Weights of a small mixture-of-experts language model, trained from scratch on English Wikipedia.
Experts: 64 SwiGLU neurons an expert, a softmax router.
Below are experts of layer 6 (counted from 0) of a mixture-of-experts language model. Rows are named router (the router's row for the expert) and show model dimensions 0-127. Each number is 128 + 32 x the weight over its row's rms, rounded and kept within 0 to 255. Numbers have three digits each.
After each expert's rows: a language model's description of what the expert responds to. This comes from a sample of Wikipedia text that the model never trained on.

# expert 31
router:065117079149119134144156168121097147109069142066102108133089136125115119131119134089219106099129127111119211122182142144154133156170049120105093110170168114090153210140098115095108135120128159153144094093080197166105120173116138121133112094144027109138114113122152138151106131114094133100152140132154106142129107112087145156131131145118096079141133078142165097128170183170107142083195
Description: Stems or middle pieces of verbs just before an ending like -ed, -s or -ing, such as conv(ey)s, bor(row)s, desc(rib)e, seem.

# expert 27
router:090127103181145115168139205075092110139124177095095117091083137148109109146168154078122100090110158133105169158215145165144098158196120106085138143162131098154158133126079092122081099159139145099159138131067123131108102121154122078089110125126097075147094123126146146140120103099074137132192133161198094052112111115109155136152184165131088080156147093113150151103153118137122184089166
Description: Colons after list labels and field names, table pipes and dashes in lists and tables, e.g. Species:, Issue:, 04:00, and titled.

# expert 4
router:151155096117084111118102156100095142097120110135058131113107144161102111147127122129143081123115106094094186091197137141112067179160096113050098166149182074162177146120164097144112115154108165150136124093095151104090079170175102103094085131168126132163110104126117166132060141094126171080158149147148094131108065091075115126143156146156094129179099118114147183111154151131093151054176
Description: Inner consonant-cluster pieces of proper names and rarer words, such as Saint-Ge-rm-ain, Cr-ist-y, McC, m-umb-le.

# expert 53
router:171158091173140110120170146111105173117130103101114120112088132140110138197134124101149117126145135122084148159165153180170075145150100092105093133139183098158176169096062116119099123146103183170134102082095159112121098109148127094106060047140058129117063082156096180129107120062103123101158147147136078109123126132110165172185108158163115071150116126157134158113133142175068158093143
Description: Final pieces completing common words, such as bul-k, latt-ice, whee-l, and whole concrete nouns like tree, gun, skin.

# expert 21
router:144137088195164081185108166113105179116127158143132108085102136113086123123172136091136086108121157129117152191134188183174106145159104096103111130144158115141152104079115100097045123107122174140153149080116168150111103112161092113093090064167095130152079074117091131156106126070088133066202170154138098127098122071087128161111149123151107086141097087132139146123135158181097136122174
Description: Plural suffixes and plural nouns like s, es, ers, players, games, students, children, usually before punctuation, of or and.

# expert 34
router:144125081123122085153155156051085181126121118124093124113119126120095120131184147100150092128111137068086152166169175142161132139152084061109111166131137090111169131102106128100087116152111210182148110076128152130091110180192078088109075114140109123177096046172127133144107106111138176083149167115165106107096069140084177128119146146133095101119119113127165157119157149146100194093129
Description: Surnames or their final pieces just before a possessive, comma or "and", such as Wharton's, Bernstein's, Johnson, Thompson, Wilson.

# expert 20
router:117177051116170118156218137084100117142145119120085093093099153180096114160158186120141105091094146132100137106130127151174100139151095071108109143129140135167147172122058111132107102118106165164192104107117099123107077158184076084151066121152085115133131061114146162122068129114125151121163160126090073118149078116124149186148114117110095101148135089155116177109159115166071151105150
Description: Vowel-heavy syllables inside long words, mostly Latin taxonomic and scientific names, such as -ina-, -ona-, -la- in Pentaphylaceae, Hydrolagus.

# expert 14
router:138143085170172143147125159092075141114123155092112089094051177135060099143134112129158137142117142126119175184128147197149132185166047110089131118171131097145113168103112095092079122147115149119155106119105113129040119130126129112122078105164060136176120123136087159134121130118094128106106131143164117072094113144093195188123138118149131094136084107112142185092143144138105184058167
Description: Opening parentheses before units, dates, birthplaces or ages, plus braces, backslashes, brackets and dollar signs, e.g. (24 in), (aged 20), $90,000.

# expert 10
router:157154075119113107146158152122112148128111134124040073099093122142117149176133127097113105122119126055071110151147154181141106142143073125146121148161159121176175150093115111066125116130101164129157143074122144108107079114204124089086071123130123123164087100183065163135112102074149150096159120139131081114114094136094144156174125147154062084139109121140157173067141157125077197113176
Description: Single-consonant or short pieces inside foreign place, club and species names, such as Mö-l-nlycke, Bot-t-rop, Futbo-l, Schlt-r.

# expert 3
router:141153113130156073135136180097041186132091137103095128108060144125096087131195133083125112099096156103125139124186148167168125189136092115102122164186198095142147120086103063136074084098101179137136120102100185151087130115177090128133105100193126100118108068120099139127135113134120145103164116146155114107110114117117135180134159125203113080153116109120149169118168105143106187096138
Description: Closing parentheses, quotes, brackets and braces ending a parenthetical, title or unit, often in tables and lists, e.g. (1946-1947), "Boy".

# expert 47
router:138149091187168117145125174117090160079117117084113099162108191143107102182132122096141133089097156129118135136145146170162101145153119114130144131167161098129141191091107129120073096147101147137221113099076132147082083108142111115088133118129107074161138114155136142144069048110104119137148149162150123107082080090105182195141160166202073111141135080182122157081143168151091124130104
Description: Colons, semicolons and values right after labels in infobox-style lists, such as Born:, Languages:, Website:, Position:.

# expert 8
router:151112113144161074137189197097117152095099144100045119101073127141121099139129168101148110112121149121084137130152194147158118156154113076090130162139133082082177163105077121119103099173122172163184115104121137165100131123155124099125122132139133130113056092167097140135115135041098155120185176109159112135117088107122147170135135153166133106189139117125159131071163118190079200090141
Description: Words inside names of organizations, agencies and institutions, like National, International, Energy, Public, Army, and endings such as Utili-ties.

# expert 13
router:110108119208185082153188204088093138121109142116106124115077164120083087164168170107141095124075138110090152117138155177152103134165096108088126129143149122123155152095108101123103079107104185179142108074108144150094103132168128102103099128162121095132092052143137114111112123089080137084193148132171105122084088118093165170152168147164138125203081113148175141122158160130092162103115
Description: Country names and their final word pieces, often in sports result tables, such as Japan, Ukraine, Lao(s), North Macedo(nia), USA.

# expert 26
router:136146076147128109158146212098109153130111100075124113073061139189097108138119170135154060104104117082089143169175167168136091153150070100107109187194152079144136174118100135096127073118089126144154123115103134151098071132132115092120069126174116111146111119149105134139109113105132165109166128139127060108126133094091114161153131106112111082184142093172150205134108171159131113082174
Description: Word pieces and short words in French, Italian, Czech and other non-English titles and names, such as vie, est, des, qu, accented letters.

# expert 41
router:154128069138130078169118128103110151079095154096078117115142166112113086162147147132187106129148112100088144186170168162160118189177094112112125158144149043154147126103097075091133070152129174157130132098101125170098093153163083056099038121149127143172120084133081133124088120140162147109119157135168122146121138122088134120137158156101079081173090131104167130103143116110084176087168
Description: Opening pieces of surnames right after a given name, such as Mc, McC, For in Forsett, Arm in Armstrong, Cha in Chaplin.

# expert 56
router:109126127159163096148143206114072145115120205122078117057129178117082110136127140092170104086095147093060155173156154185160116163162120090083130161161140103186160131123130111080095105112093149145162075072119126155094106166139121079122104120146116072165118122139086130170110071136103130131125129149116123123100108130109132174184177153163128076155116065132183162111158108148104177116163
Description: Commas, pipes, slashes, semicolons and dashes separating city from country, coordinates, or table cells, as in Aberdeen, Scotland and Nyström / Finland.

# expert 33
router:107132095163137129133153132059091192099108159144114126095113136174034097146124170067163103088059195106121162124155130181151132156145121101092128158132125110117151139079084104076111096137137193143173092113080140142081119144139081088057092080132090073136120123137123153132117085122121131100132128129177097116086097129100120145138145163126125109149051092159137147100154175180119188136152
Description: Subordinating conjunctions and clause-linking words such as when, where, because, after, that, and commas between clauses in biographical narrative.

# expert 52
router:132117106132155126162163153108115172093128176108082099090079148154106097132151158084105094077082182074084199172141152135149114148166099105122118147181163124116125151118114116085133115187143131163167132119125128167115128163175110092138126107132081071144078123189099168119088076117111168031133143133183110118061091102127145131168142116166107100166104112106172125098165174155132175095165
Description: Prepositions linking a verb or noun to a following phrase, mostly of, by, for, at, as in named by, Director of.

# expert 62
router:149096117196150114110192165112048168132161177130084088130087139119113118143158166105140066110107135121081174138190184130132116176184071076114099134122152076130169144115091091109075083129115167154167110105110132145088120106132106105117091122124102105144069072140107166117088111096139147115155157140177087129129096139106115153155140130150133080145130092155185184126150103169087194098161
Description: Final pieces of place, venue and county names before a comma or pipe, such as Charleston, Clemson, Mobile, Stadium, County, Avenue.

# expert 35
router:129145074169160090162137116077114142122119177116138111097134161118098085145145121111134112082130131119100167137159166140154118148153105058138124176161172095131180143129073101127122084149115170136151053115091139126105075131175099100119113127138141066169061081160132142148099042117059135112178148129156103084125122125086182166143150138143092113126090128168182198089184164118078119103143
Description: Periods after name initials like W. H. or J.H.C., plus common full given names such as Robert, Michael, David, and name-internal pieces.

# expert 16
router:086132056161106075176152157079091179128125115122092113122123196123097121181177127108143123108134113111092120155162140134161134164149083084089149165143104103154151159111085105106095128119109173156147115080124141141113086151155122055121046140157117105195110028138106146142080127146142164081142140100114094120100101135098138152114137137138079091162113125163198187106128159135108167089177
Description: Later syllables and endings of Slavic, Central Asian and other non-English surnames, mostly in sports tables, such as -ović, -ski, -ov, Singh.

# expert 46
router:076146086180137094131126194098126148101120129102127131119090128162094111137158153104157126105123117120073154181168168130135086126172089050069076118114176105163149194109125124101103074165118107127145118110087121133103117152224128115112102098128116117176094072149118155117076121066127157096126167147128117103131074160106118168150130143162138089193114096165116188142177132162079162121175
Description: Middle syllables of ordinary words and names, often in titles or lists, such as Ecli-ps-e, Tex-til-es, Glads-ton-e, Dur-ban.

# expert 48
router:156103101168185105119162174071087202130125127101079110083104123125105098122167170107154050134112139130117146136171189168167131143181081091064111167198127091142154175098102113103113110128132165157131100109105123140132111112154103121121085121124101112152067071149123171147111110089115154094187131111169079083118111140115170166128162144203077097158117081131142175139127114152098153097148
Description: Capital-letter and digit pieces inside acronyms, product codes and abbreviations, such as SCA-LC-E, GR-OM-ACS, MC-U, DSM 41-95-4.

# expert 43
router:127122129163172081151134151118090163118134140097101102106132130181073122151136149043113104116067193095109202185158152158134079139150113069098131104157172123161131152103102100093118132138097149131147125101128140103113099164133105096114079022157063094152091108131105145146095076123085174079163143143182089094076104123110126159171136157126136114126132091178162136120134149149108123106192
Description: Prepositions linking a noun or participle to its complement, mostly of, plus in, from, on, as in part of, size of, derived from.

# expert 36
router:086119109118148104163181135146128139102132186069133092122084139154072098172198152124115111101107132164106124136143142169159120161176082087086137144151128077137189137137120119099111107138086157180111126088126163171073128132142111110082088088135078090212134104124154157153118064073129169070182182161121111104077116107096103110131158150147078142144136132159123196089128155175102161109128
Description: The word to, modal verbs such as would, can, may, could, and the verb or its first piece right after them.

# expert 12
router:122119130116117114152152149154121121092163146085131101116085151178123121168096163127106084110138113133079176167137156177142118151166090118091146121153129103132214154097122074096079073131100184142179140124091164133115140167101093077131084102101101105123108105167121203135070119083088127077130140091132085085131105113081159157132126195162121093168116089173177167129171150144135183064165
Description: Raw byte fragments of Chinese, Japanese, Cyrillic, Hebrew and Devanagari characters, plus mid-word English pieces like ti in martial, dr in syndrome.

# expert 54
router:075146060189154105110150122126138124116089153080124040160085126119128076152144165097157116125115125038121114149200127145121119149133081081096136134171131133155145193103093132094088091133136146196155135075098155111135065125135124097090094061152068088123116118125121124164092157098103149071148152132121108122102107131112111114124139134124133127148116100147147125155141171182098186057185
Description: The auxiliaries has, had, have, having, and middle pieces of split verbs such as en-jo-yed, repub-lis-hed, dep-ut-ies.